Experts of a small language model.
Size: vocabulary 4096, 30.8M parameters.
Experts: 256 experts in each of 9 layers, 32 ReGLU neurons an expert, 6 picks a token.
Below are experts of layer 6 (counted from 0) of a mixture-of-experts language model. Rows are named router (the router's row for the expert), gate (a neuron's input weights, with its number), up (a neuron's input weights, with its number), down (a neuron's output weights, with its number) and show model dimensions 0-127. Each number is 500 + 25 x the weight over its row's rms, rounded and kept within 0 to 999. Numbers have three digits each.
After each expert's rows: "comes after" lists some tokens at least twice as common just before its tokens as in all text. This comes from a sample of Wikipedia text that the model never trained on. Tokens count by the router's weight.

# expert 75
router:502479520501520536502530491559474526471438479485488519533472525505443463520550497483505504465469541478481458485517525495510521527487552522499478506555495510510490483499487483470462466518498529508452507539508469526529494501506485526497517497510489546499516482521500515504525511522495529497538478499490525527528538480536479535484471498480516486532516553477489516510483496456495494457480
gate0:511468483521509480521506552491490473487556491480473520543481513496493490516509505441524475477495505528493506508495472522500518500497515460513501479514561504522480537467482453519472492496473525470555471503513522527519464494502453498481491523511531488510528488494505493561495499527513475562484495491559490475480523507497489475478514505505574528497534465499514458486543489494502512480495
up0:493547548501481531487492476529511512502461553539520477455489475534476542469528503525517520524537490481501484517490559468513465500501476507502515518465442495501499454518494543526525515512516493509484513508489464497511543521514518497480497462508459491501447512559473512462481486489519512459496517494479503518503495509496500530533488507536481490520471542545497551490479515481488502517488
down0:537518483517530497483488475487530482508462500525508514500536497460503479470486515447509498501521502494474524471504479495517494529514520508514411523491500478466533500526488499482483520536478498492503486494505487524497518480517485491495499518453496509492546480454528529536483535512492562516500535522505514517517523549480557459506524433531483476479488462528480494475499515468458501490536
gate1:511527518510512521487496476428465485473513489547511576527549494539493492467489512452529548514503495490484496487503472496491507502487462536512520498469507467521506497491481474493512516479472501479509491492508500512468515495525511532483449467482468520481512475485478523512507446504446523468490532516498489479486507498513459484531486525434519471501504484482500440488505483480453528506482
up1:501511530505540557533481468483453488465511511552498554564524479534490491459485519437505499511494487506526511477502490463481495484503475503498512459468552456502536518496493491486522495473486467448514532498502458490486523507521489526493449491475479538523512508485493507517505484503480521510478520494492466467486508498528475486530501517455508476504485497490510447513497467467463519501472
down1:500468503560502492526519504479498503459458513473525477482517497462437537476495486513484528490492508478532473488511473490528503453541513507494493500479453547481506499494521511482524506524514507505507537444513510517521527505476510516528518509506544513527526529463508491534502515487479471525492500471498519495455463508486508518478502475521468480555430534505505498534515532512529518467554
gate2:494510481433535511526437505483507521483472492516557512480504532507503486487510555498459497492494466494493478497483509508485495507463465494493496474511498493508530474532512527495498513512515489509524522507485493521559514523533488555449537496514484524469487514481518514535543532496544504476525505508462500503558535486484461570543484475445504499477512515493491475516512499502490522509514
up2:529449482508498488532541515532504484476547563469458476534530460504525558517468472478509496509504566536461499474524496480494497505482510514501498509522467480482466494482504509518468489535475472489491484554480511463499508479486532478548448494474500485509506498495528500471468513515500511535496459480529529490483480501505499461473530496529513527536489501549515480488474502493521522504500
down2:515503476474534461479473535552552464503475494483504483486470488500468496559513536518490506509460490509513514493503503509538540501491492498524525499546530536489443498445469466534516529485489514511530469484503502482501532475520534499464528526518514531491501513522448490498475482513512535473468495531526534507476516496540501512542535496494523507526551477497496533515512478469507495516463
gate3:498492470482467472493511517522509482485534518529544518516489519502489479541500535442477517465485562508480470498513535450478512486519517482476481495497471522487474516472485454505475483516536494510514531534530558490519501488509496510494492496547520510480512543487502521535514477491466497475521525446502520465529451523522546495457469527500506507505459484531499496482492490454530503510461
up3:513501515514481484525463485524524501466501541541507528492472569502508493544493501483453519503473551475488477491503453488539487498525510515445493459515502488535495501500478528482489492498538495512535527530462501499510500498463480502504492527541546492519544501466498513577530506474471479524512535504485499475503478510516537501499486492470514528541498493540483501456482520475463517486528
down3:528504506523481511520533557519464481543460505511459450517458493534493512530476518526501467481453444473512485479509502491495473440515537527540521506470453480495507478485523494522521500474466517482479527527502489536522506515512541521519487470539514521449482496551528521484437498508527527502512498460503515504468509499526522513482486529533523495485532507498495506494506492494524506505481
gate4:525518511502441468483536509497507474505539525502523462459518473530487514529474480470481548540506529534487470513519490506516477471470481526513502526522497521526483499496475462477489537494511463535491467521508471463489501503484450525528526523516494461504543484512546469466476476496486548480507542507471460476526495513500521468498460516529454525517494483541492527516511514464507496501473
up4:499502532476481474502533494521480500516515522522504486439516481492476501486495526490505557518486536531508455494512487518541479487480501537508459542516486508539487491472502483472469528513537456568493511510511461461485491516490467533515540524530484477516524472516545481465490478485503541468492543489478488510529514504512520479505470493529441516516488501536489534537525516483486507531472
down4:516480512532503457485557492493498496474516490474483480491490522511484563468486450502499529512489497491487474526497492481521516457491484493537498533522501526544456473540443459506495530501544480528487505508507495468519468520500470534499498487507489521473457537511539453472529481521509530488502487478481512449473484495481537503518516475491513455549522486456510495487499521483461472535497
comes after: " ", " that", " as", " by", " with", " when"

# expert 128
router:500505517499498472494481462529466475488513486544536518497501465501466525495538531500455472485492485482509526531503458516542456478445525478486508481497514525488497476521488486539541469481506481523535492530524520483495536499475492547513488547501530485527531518514524499508509519538490483469500495479449503530525476502516544505538460491487527507491489513515476461489528466487530466568520
gate0:464467510520510508483449531519507506490477472530510482559515510457532551555515506503492515508505484491540529491526522516502474549531452515476537527456443505490536497539476496523520498518515509488490509534531487499491508451496539506460500523468465490467479505518491495496490492472518509531494558514510498506478520503494502530494502548539497487529500536467521502518539513547508503493492
up0:458493517519521473503450535560465496490472469512517500553532516461497544543509525495487505496513501459535533519531502542518494525527471526479509515455442505512508477567463499546508499491524491516489510542512483464477511462501500509467514530520475497467469497519507528503491506468495524519498541514516526504492493522519495508520493522552513486503516551484515525516526484509514491482479
down0:534525520498466501495498457495527462459493522466526523488498484514526483497500469539495537480479497456504515498521494515528506420490523534535473519489562491510478525479520506520536482514469475471494464536510458514485523514487475534549532511497509486440484501480509532493480511507532479446514547480463486506506473511476475476538478538472526513496501524501512505489526508489514506484473
gate1:499503524499509503465535517523512526532511501507563522520524478458496470482500503495536532516503487517534497544500521508496496555482473536505477489511505454457513514475519492512476484471509502486538460525558532486529494533481543504509510505487506478512504501529469540501492488525548487501469467501502487509540577502513464562518487515486473513508462471524482484467507467477525517516512
up1:495492481505474483538488477475514512451474502479453454482485580515512481479463501487439480485492518506497459502530482501475509474530501479533511497513524530502476485502486464483500505514458459487508517485465513518475495436522463493492486473503508520508529488464504463528521527475472514489508536521505478490483420530494513457503504490475494497493550475514536520492493527514472483517493
down1:515499482462464506505487494508496504494488537518432479526476470453564493530484517512543516481501475528499538522496486506492485454459512514492512496551506453537479492487489534492503465530512515472494493526510489524518482484505515511538514522532528494478526504543486468542538491491551448552527474488485496460508498525475521503469514520519523503501473522485475469500492544545503493512499
gate2:502457495501529507530459450492461466466449468519467508514496518520510470509535527516464525529475478460476518471532477478514525491467484496497513498508483492482549483528469468518496495451503496503510488521537547549507525500481482498517533492439511538523510458523524488477492523488488480508506552528503510507527484474508534495520471445538487514480496518443497503522489480498501481496511
up2:468497522521522491490437477501473507500529484489542524490524521497495507534489522514453495522515514499457559515529512515489496478525555478520475540469506492491474506520501471490500489483500542511517487512463519481492484539529509486481501458515487510502468464527515483462511537513427500507526483522492464492458444516487506508471533461498552488530537521471479483553519492491498491513512
down2:539483503499501499504552480473509497526498495472522506473527509465477518532532521494474524467526500524473493501495525467540519489508505500500536462526521492512471543533532506518492476471509501469508433483496534469488475526519483520491480505538464552530483503507490495457520512461546478505476512507502557485529488511525489488461463496518494477510424478478535486488520498489514439497505
gate3:516461491495541474523477497455537487484496528471462484474540535452484503509525528471455518521440508522488511502476501463482481501494531490484472518477461532480483524472480512475514486510494531529464475496525481507471483527477485537490518525475487491497491537543545433514486503476520496464495510513514450518485476488474504491481475495526525537521487463472504455515525535486498524494521
up3:506545482508509468507533479530504455498484511496558545499512490512502492472451511473489495542498505474503495493486462513462501456468504481500537476467561524480527469489529503476492440485507502478476493483514513472490468532541535515553486513489522505491454534498476522466548522526471470450470521482499530497476455471533524489496521460487513503496513488514492496492487504507496507507531
down3:499538474482525493494494458498466562481535478512504446540505428545517509481483502460505486486481489526537494519501535506523540462497468501457514526501574530496516494473483486489477499518531485482465515498480501466481507514484489541518455496490471478497514456500489523489547469475510500520503472499487569477481500474504514517493489484478500483491501536509501511495479517488514505553484
gate4:471476529489506485496476498531496480516495475524496498523508514465504487443479529504463486516445472500493536533498509525476467488516498498507532475533505552481493511488516510497541470498478483497506482503544491474488487535438556512494511523509525479483507478580513496488486514526519485460507468475498472517471485507505510510467515504478467485519513518477592493533508482481536504525468
up4:492505521495523538487520541508534519480508510471558514527512506504512503508482484504514485523557526502501509472461522501511513486491479512467454541498491498473499494504509525533482477514539511515489437502500507508525504528534475464502534481534462509479483477517516485514491518463448505484462494501504481474497535461499468530522457512511496503454476457477440551463475521488526522447504
down4:527496491511478477483477516499533449470529494502458500466544557530560490512511486483539552536510504478509500465502492472502462496489473489518504499485531506489509489498524514504475505495515486510493488520479493510485508555490502467480490490453473488509480520460505496443509444504522467519483543537473495441535553506481503482499504456538514529480543506507505552500514510510491517482511
comes after: " |", "|", ":", " in", ",", " on"

# expert 70
router:534500511480479567505518482527472549502467498455483510491462475522483451520493519483493512471479501502494452489518538506527530510488468509485511499537477486524520490554513494512504473534524528492512486544469490482501473502477529493492465444527475552486542496509504531485493504520502537522507513459488546510510525495500499530460528484484502447520512514491458480483466544488519502476534
gate0:493499491509485453538481522516527540501461473458494492503469452516500486506502531497500530506506518487516479523470515528514535538513473532478455445523501536446507503555495509479500525480485506450487480480500506497501470489541495522496534491495542481503456473423512519528516494490487497509530508462486542491501496486497498527448494482470489476461493512471508477492528462506544527518504
up0:473499508479475491476439468493494484511520504513480516496496517508493516494508532494486522530459513464513501529498489507540478475535463509512497534495483518475475529505499527510541481496494479437524512504486477473494486505506483526498492530557499465482459519452528513544500526559522553507505573480480509527470502537526525524482519506494491517508488483482484484484500479511489546451559
down0:507519458485503493513515505516489499502436503487526500493524521494473497527495508521515521470515495513494474523493479482488469497521476498497513493482495468516499508532504462508529476486491519472545506519467502530548451496519544471510540501537488502436514435468467500478527461500483507502484521494499432505484513470517528544542475478512521501479537522479475504569524504475480540504538
gate1:524440499447490525519439584506491499491502482476470467491501495481536451473478515461487488524472535510496508513462503493520507551538510476494476499484523545499447525495471504531540505498534505475479468513521503478501551489509495517488481494525529488508498509476490477488441468524461501545485525492498470478465505512474487522469501520549486517483501479511500502509489497501506496507524
up1:468529489516517467459516437480514487504514499540540533507546511482493529528511457531516502501547490458510517513531523516469510474476495531526514520482463460530525513477516506453480517530453474527533542486478501510509474511465495469496529513490508510521489515481531488493541500475552523440502491521495488560493500501505543458516490471468499504501504524460501498483507512529493512496501
down1:462463509513453485497478449476491496498563513512500535494521477515459497496537523496508535474499545523511540461519496529534475489457491498508512505513462497514499476510547455529505511502543483498497519511530509533470475517486512509486526487537512462519523502494474513535529523486517496535537504487544492523500478535508503447508477555484484477545528500483509514506477525504541549496518
gate2:527533503487503463445471540522536503463493481483518523458519522514494486479498497468478505497505517516489535556491500456500498462484485459540503460517518481510472512492489530535513438502524486570508485534470500460462503471484509503475503460520519523491479450505497533553499509501503499471507538476516518487507496506516469516480519512495495465480513484535511528467519523553484524492516
up2:491496512486492471439500518506550497470522481494531496471518521513489486522482521481486467497515512528502538529498501451528480457450489493499473496482495471510473494472520483512487434509524473582526480556512540512482481473460491489503495499503496536484513485505487527558478547507476497437511504500526514508473489518508471483488487504483521451502481448513487478499524514527501513485516
down2:499478512519484462449500502517457531483496471465467516515485499524450461534479524449504519516513515499503498495515509497515549478472510514521487539457515504465479562510512478516490501546492462525529507486505510524533514540505493534530497533507554479490484545484521497495468467514477511530488499509501449519509505484466556499475497493519541530547530496522476469495536500514505481501524
gate3:494514484504508489543483539505518508472540506543518535544507475511465510522493493529489495485527504442540501512445515527492506532483500500470448514484470559456492518476469468495498495497542484514507492501515522498526487491465505476505499501486552469489510515460478467522512475473503523463539541496507501515470513482454542460484503493519500468558517550486541487520501500513476498492521
up3:472494516474509485470513478486471510520487508493508474462497539501520509491521518458505505529492523527491525481531476464495485471509516521541563481482510462539510459519511515496486517481474506470491488510479460514511516537533520498491505497483451535516495457535508523468513529505524465534446471518496496497530464531538451530526501502496467525440486464522472505449496505497526505513449
down3:480522517477494488513449470540504496543478523455498463511534501472479518537523498494556525495528485513520472489546513487485524475462498531501449495510508489477530451493505486511502488502492501485556482536475475507542498494506517550430473473467480490520522502488479528469524472501479536508483507502483469511549514515526466527517513490503475524534494541513449460491489495501512498507511
gate4:544513499508534485507526490517487507487507505508498459516488530482504529470475464539516482505494531530522472529515474487486483491527508501486520509495452472521491525501527494479521518525541486520512511546564464503487475537502533485470517488493506468527512535501563490459455532493552507532521500493496534485514539526463481509479461503515476493474455450497533511512550482510546498502477
up4:535514491482533486506555462547490517465504521492497465504484514507490504505476456533490469475502537546478447503505503496510519485544469505466491507536456497508541529532500515497514475521542490524516502517541486480520483495499521492485501468500507486506504527508553497433466553512540544534501490480551517494533533506486474524480492506525499484495507466458508478547515502503524514487478
down4:447477498517513455535482507508530467489518482518535510488513522474520500510539510511485514469494538500537464449544494478504478466470503481485478534463480532514469504482554513496544486523515500538493507496566527511490491526495479498476536502467492488485493510467485470460441508500522472472488483511464524479499505504523513549517457484513487528556500496482495522508484464498479505457519
comes after: " K", " |", " G", " S", " H", " J"

# expert 238
router:493534489500507462505478451492513445540476512511510518475527509495472524480496437486508464474519494487506527476528490513529509472483521517478542467475527491537481488504522534507507449488502503503516516534504471491503506505536531525533475556490486498488493532506485476462483518515454475469470511457460489528547481456531531521519516518506510517501451525543546512503492489520489466504523
gate0:544466459478472484478473506436505500513476518527483458482498510504498526564518498497477420538502502502460527547519461523495485462491478498496494498539475523524506534521485497492527475478509505495471509502506483472469522484449490504527482527479476522481508500515491519540491498538491499498501448520473487513495500547489513462487545515534504531471445495519490496525520499506543493489498
up0:506581512502511483517543539499519519522515533486496536490497493496492528497513474475474531498554500527494530477497507510471474473558479496511496478472521478520493470490516592523493508540534476493481501518485503549477515480540481474507497518497480508461510481480449466493454496461445484499489470508508485489506490476507531495529501506486473488472506542499509496477496527455525510503499
down0:489533497464483501498470523531500475475522491488494519517472523522550526513449503489480507563490490441518482477469481502463548508558507557504490505507487537510539498487493522471502467494483484504456520471457514535499511480503479501493493513504508512497475511481491495519514512513501444488512481528467498502522533508519517484512549500555478572478504506521512528497464540537500501473476
gate1:504474511466502491458471500491560479509474516466524547509494497530485544500472477483527506524483502486497546487510509496493510496510520509491511483480474531486497511517530515445517496524509532486538458539503468437497442496518548452469493537525515473471486522536516476478483525524460499485472499453510479484469460475519516508530485487492471500514516507499560468491488504491484497458515
up1:528495483470496477463476510480530478502503515489510551512497505548459562494486477508531489513491491475491529486521529494485507492493540508507535472465482518470539488480544506448515503520528493485554491526532479499499458482497555505515472530493526487468541527533499473492494524545459468498500462442509486484481457519528499530500495518506491492504505518498523463497489525502454472464530
down1:500482513502524489496474483513453509498479486523510546473476491533525518485510505548463501495496502495499520553493490471495515509537525561477524530509509504520553527522513460525522472540458468451489538533465479487514478514520491487518481504472491544442530493550523534487465498498500504471491509481500547508489499498521434485484529483483505531491487518526470506503484505507479453492532
gate2:450494540517509469521442482493543533480508467512525479501516524494517481459509481443488525493468495524489499509505513468537501553486505557478469545486530485516531537478464550498534512476487515522516548475474496508476528501506530496514508562462495480514520516464511489483463505489502504530496520492457482524518516496512522510551503470515518551488488525487479499496489517519498477486514
up2:548512469474512517485548521508440468511483526494479521529463487505506545506489494568525480505521502486509503468499470522462507459529502458521526474517487520509488487540551442530459494532486475494495464529513520486506468527508499482473506466529476516498441490529494506489505483486517493459506510494516509486467476503512475486448523525486484454520534465518518497518508485479515525502478
down2:493517504522479468513465483513515498509503531517482476479529473504482483509510478494506516497522554536488506491523514508478518518472480509510512513528505518463507517511466495523501562540508491481534464476534522517475477436503534501474504506483488502448498449515462520500509554475446488490552492520501485504505510491450479496511519477491449485535509485492522481575480499555539503485486
gate3:472519488515518480568484453538474532493493503484458510453501495493500507519462491483505493507500484524525489491482485509498447472525461467485489453538526531536493507466495527506458503573484485507488477476454495528471492512496498457520501476537475491512451472513452475490478521452523554479506504524498486498512496508497507488483517485559487492500448494490513480494500517480527522488495
up3:461525481487506497559483463502492531513490513530480517494515525505461511491514520466492474492525486535517462508482498501537446481529477477481489503551516519560510508455499544498525497537481487505496508463454521537462505529531482464537528529504502506509487496508459499465481548475549526482499484533490466509512468500533543511504513475536508509493449500479530515466485493494531496508503
down3:484518501493517470505485478495503469475485466494463503535493510510505458530516488458474544500542565513489476522481461500494496484509444512480498539507495538464526519482501511496494501510497520520514524493442521508485481532544462520501535476477509464478517497488467526527512504525465485548499491544527526450501511518478487512515473463475518514513499516525483468497439464528503460503541
gate4:504485488516503554521552490527490477504494540445510533499517451497495506534485521507533512518461501491493498493481462497471480481463477463477541491519525536490508545500479463526520508502498505459505500500478509521519503520519501507516490504478490503496537496551524536471535526524502549448479488422509527476522477477483480490510496517529470511478491464509514529510473484443528482465496
up4:526521503504511473454504508455505524476514521512459478498498534530540480536526492510512468503522511476474519528476465476490506536503491518529486506534484454495509494507495564519539475497479522520497527509486504465491530487457501478498485442558489499496511505494497533529519475487494483544552551533484504502478513520497505523566493440480511478540498519500465484485470503490516530478518
down4:511535474528513491484476484462521458459479484526497493494490500495484475485474486479482465512497443465458496473502500501468501447516509508513451481498470506462514518499475529475497520483508525486549487532507476476569522474519514488495492504461512580489495487513439500500511462485542503494510480490506477477504497517473522466456515489505484482456516475527488512502476515554485526506469
comes after: " |", ";", ",", " ", " in", "|"

# expert 167
router:504476550512465552497520488469523477492446469473475466500485501508468485500528513515518476475467524481487489461497475488523518440496507486496527478513503535531531514536460501525495486516496567484539505522470532524480496529493524490505496483488472542494489507544516543458496507537487505467494494456500517509472480518496508519476531521502534523515496464530508530497491552460503487453517
gate0:471512480524494510496480513463532503514547456528493500478492489484539490501529506504520458509504499539549493501480476524517522524515556460467475511562529544482534547495511510498470496485482466518538480511516533513497511477522497503471496496503449521501464461512501530494483490518542507457506523485489505489475491521482485535476517480528503477505422516493513522480496542536518519545513
up0:509492498489509480505512488522474499474449534474513501518499491527468473499481489509492502498506493486433480476504492486508474463464453527559493498447470437540471460493487488511521511491502541485467529492513469467491483527495531493533509486492553499503509544495508483492501483477468472534497479517498495524532490496496513440533464497470470535533536505500504462507503439498490471468485
down0:499511464498486470498495473508500510490551470494494556512576522509541468520519531521469517462526541521510488504551487511488486487494465525494478528515504497514526502485517517500517486500554504503484485519465457464449469510446475494543530522490487523510464523459508512495518492524483487485482504483500537503557496492522499503536470526510526503540509463525512469485487537482462496527502
gate1:467499509475478509461474447481517491532507490473520533522509467523465482486438514473505479524494468478521521501490461525474491443486500511526453439487487496486502503519531497537479515478519506516485479510484496451495489503497501521500501525508529492488529514503470479504486503516505525477502540508498505505478523488509517486573469531474506527463468545555483467528463537481532508451503
up1:433486534499500551483464488521526503535473480454469529565499497483503475462441528485484517507491504500512481483492502487533493460506484503488486469525496508471496515507535497525475546498500516510502500490447454476558492492446531545499527511523504507498474494476502455514463496507509489488536506506510500500507513517508521501545480508477500518468506458524451475502501545518475513460503
down1:496463477472543503489501558553531546501482521506475508505542501543509496464482502499463469525485510475470483552489528482490457499494497465471449533502530524501518491512504497472551522500477506512509466518487467530482495497486535458525459507476541493519460525495509518494481467502505469519525495484503474521513487510489458513490489527547564522495519504464509521498472515524517534523496
gate2:536494503515529515484530520485487469491539534500504491497471514490532507507497510478511546475461486474486497488504481549543492501471530496479532484480492500473492539505458547513512541494509542525501498493496500493509510479509554467449546503531489445508437478526524492518505481491564486482508546492517462445509452472487516491503508502506519483523487462501507518458500493545517488487475
up2:494485463510485476527470488521509539519464486499475528506495491497458471487497499511468477522556494533519505523530507453486513527516474525526447502508489512524510488479543467493483486530510460466484495496512480501472474500516444504523500525462520508488557517486534486487484523511466509552492472508509522548523532499524474498511490500485470543470542561495477489569483512506513505498527
down2:497554495481482482423515531472508507496542525480462489486511505475482505494507462515484480533476513496559483504502487539526504531512483486520517474461511482513464506473518478527489508480514502537518489481459511518504509497494497511533538485519496505512477484447526531460506520465423478487532522529499510479519464543545496491517532484507494509480508490475509488517527479500522553480449
gate3:486461484492486525471459508469498529508532454486496532492520474508493489477564533477493508481499501522523498463460486482562465474501486502484488486544511496503507514460513484523506496515515529488496472482506482528493553526500506515473499490540486496521492507504483475510468540483476508494561534469515506486466495503513559486519488478495550548533523557478475491541489510545526519501529
up3:478509473493492510472474504486497539469525453476500541492511461519497443490506501513492523499531481490512512493502428486526520473501499537511477432497535451444491540451474533506539490511508535479509491458498509517512488505570507532515506474510529521506486471482506486490463514499505491448524510517507501481519493506471493509525493464485522518509504542505478476504491509523482513523565
down3:480503482462518508497541561544525506529493520512521490496482502487500520505471507501481456457515470485503491483510539536503487490484520516557489496551476517526492465497521504504540513484468508499526511541525476490514467494496484504484499515515486504504504471482485587516546478491465477522474537471524489528515509470504521461495490512526501484460542533474477533508545480523498513481439
gate4:509475519498498493514477512514487478530479510504486471496467520511480484474530523500470487517534487541472495469450502492547433530487531515517488508495488470505501467495525512528464477553526539490486514486521492503501480486497527462446554460519490506523464508529516475526441533496524479526499476502546475529481532525436505503462489488511497511531519485529469502542505503512496520524472
up4:487469524470493504523427500542483478508499501529501511479478510514512508457526501466474514519511498496506503469494431505506447546526483501532508520466511517516513475471486534504550508477493501569489550499506504536505512498488497470494523522494512515522459489504529514458469484492514522508466459516522506508492475506470506495524521482522512547497567474539489496488498449489464472484510
down4:466503499476478501482497467480499462525513512499507474495530510494552529469489548476507481511512491457490516533461524489517513539529510485508506472460464527527488504475491481521548556512481535540531525442520495513516494521506480520510496528471492516485462510516491512552506471497496445495478538482495508459466465491507548530516477471501514494506458490508491504470519524480567514482480
comes after: " |", "–", " ", "|", ";", "0"

# expert 242
router:522506514499481555507518477557459537495433485456462495545476500490479475513517497502535525459492499503489456455500540470491507505484459507481540471503498507543545475527496502523468508526524510513506516523481522518501493535486527533503479486494493520505531478500433511476511501472500541506499476507531510520522476501542462502474492476512515483515511487485489555477466488511529493460514
gate0:519523469519484464463496503504491510530511514485521508536532565517490506502531546472527513461519510519486531461498530467498476526496523498503545492520522465556526525481500509492478530547475497514494497536492489519474526558444524492462504494471487502467536496489490502540492482518540471489499491459507511506483465477499535502512471490491485536487505506470516521527465505443517489448511
up0:515511511515522541485518520558466486516512505505515473520518488509475506523514538524521539487498466473459481518518523497503461496471471472507505478490551498584481469489466488527520475521526499501459478499485541505452538513475451489532497527497480521503525480533482514493502453520459520513465487506469483543522497464491503491485527510535494541554465484495485515527493505505509482483484
down0:483489441510513510481477494458480478488518530520451491483457511454493537512471521508502498481508573495496514461505465459488500575497525497459516501494511499521536524495474485491466538502493462538476516484505465528487505492511534535505506536487485500524502517491496486537508561520460493495504475521486482498492471470505528505504539481472511521488527500483512466531544509526461507534474
gate1:512521494525506516515482524473523465519503512508462504454527462508506459531525489468573492468488524518530468485524503486496508465516479501506514492482525505574516504477506469539495525522480505493464462472497491519516496487486522526467500523481497506476510471492458505501493482429542514451522511512510506459501487526534503469532523465548538522491498493541530514515455488521503480505488
up1:507465477465532498513510491533459543502499503535541483525491492510517545492474497550450505528482522461487487506496504499491528507492479493490499545541487495445501489495496533495531427478546506523547520525516539463501511498481471497543511466510476532513531532513510459513495468501470510530460481496509486499490528481481490496480471528491499463520477518464463473458511484500533510524502
down1:446472507501471494522506465514488488498532471528484486473461498491509525484545508517499539532464496519517490523504516502514557561488483513503504536498487535455501444496476501455465487476489516470505501484539482461485491515465452486490509479482495498533501537511511466493471501518473467518496495512544478458499455513517527458522492503559512463495498546506518479511514494548521518500484
gate2:486479456482495509480525541501462464551499534541475513516472511502473490449482538451539483522584497519474525483484505489500529480510477443499510474463500531520529495484508451472541481528496516489511503503495490523504499504485501500490457520504460493499496474491505511494486511501500503539510534528462554448524518495521524500516475492485490436499506483509517474494512536467496489505483
up2:458525548530518528563479518504519477482487536516495513492490500516486504479496481536534520506534520468534529502527499531510465473553477498555479510454479510503515469463505469482507497529471468533486484498499465529490491514510525504505479498517467501514485494442504486490486496487482538485554522511435494494534521507505501425491489503489512513487525520469502483500499506485458483480451
down2:502495475493501500527494527515485472524512505488483503483530497541544451505479487491502460506528435528467502501501527519498542494488507489528488498491474486518467493483491503489501497496497503473556453518518495459498478476524486520482497495497491499470496476457493482496510536482463490522436501487492481498549523478493488454509476520508497506484492444543457568523471421482526471513477
gate3:518489479496480497495447487451526485507500507472500525500544513470478488474478473521482500509468498448549487482492527452503541500477463493522543496480523489501464472481475473502540535509489531546497497512473491499521500483501477492493514485465528485479540511464453508470480526457488471542492494504512455493537485455507503489505488481484489512506522545512573521464476468481516493521467
up3:497512529490510511494572527537506516484504479495474515518513483505511506514502511529514499472519538502483477504479528540457509467490519470490471492543445522472498516506507516487425495499497523462513493499498507477491493513509498472484477478479490535491512539518521534491460507512466494496505496469508517476433500508493499536464500575545483444495496475482455536518517539491525492470472
down3:475532477477519497476464524512486492480501492543470497500459468512487500511469524528440476535514497547485484518472516570515510495501485546502503528518524465460554492502490532513488497505479535550465460454495523497463496527484498488512533512513518487488456484512501513524492510493484511501476492494543581511495528481505516499502497476498487446496511533482482491501510512521520516557516
gate4:551509513449511515495500497454501472465497478494460470445508459506496509523483470463499455500501493469489521504547424529482468448497516483507477506495523525520492550499519512447529484480480511498465508497491488495500474501515467518528467535472489481490563519513544522500513499526494510495483523524471487519496506563491517478540489513486500519509470470538485513496521498481501489470503
up4:552507473453532500491540496469503481489463470501473444483477443497487495503502441495519470515502483451492496510511481517487486443487487491475456516499501481510500515501509522465501501499460524495480488501465493529481504488494477517577445522486466479490558497493495532483490501541492525498478531542483504521516507553501516470520487527508484531508492457548486486487504515490517513481512
down4:539496463466508499483518510469509516499438543509481487472497472493495523487515459488485464503544489487519514510492498517536507494507517499488505504571499487485489449472515482477530499486479517495501515492491453545510512505542473462540533509501490533461519496520561529467475463532515509473509473519504472524491467487547510454482487529471491470490477506462482513441484470487524512487504
comes after: " (", "-", " and", "/", "–", " \""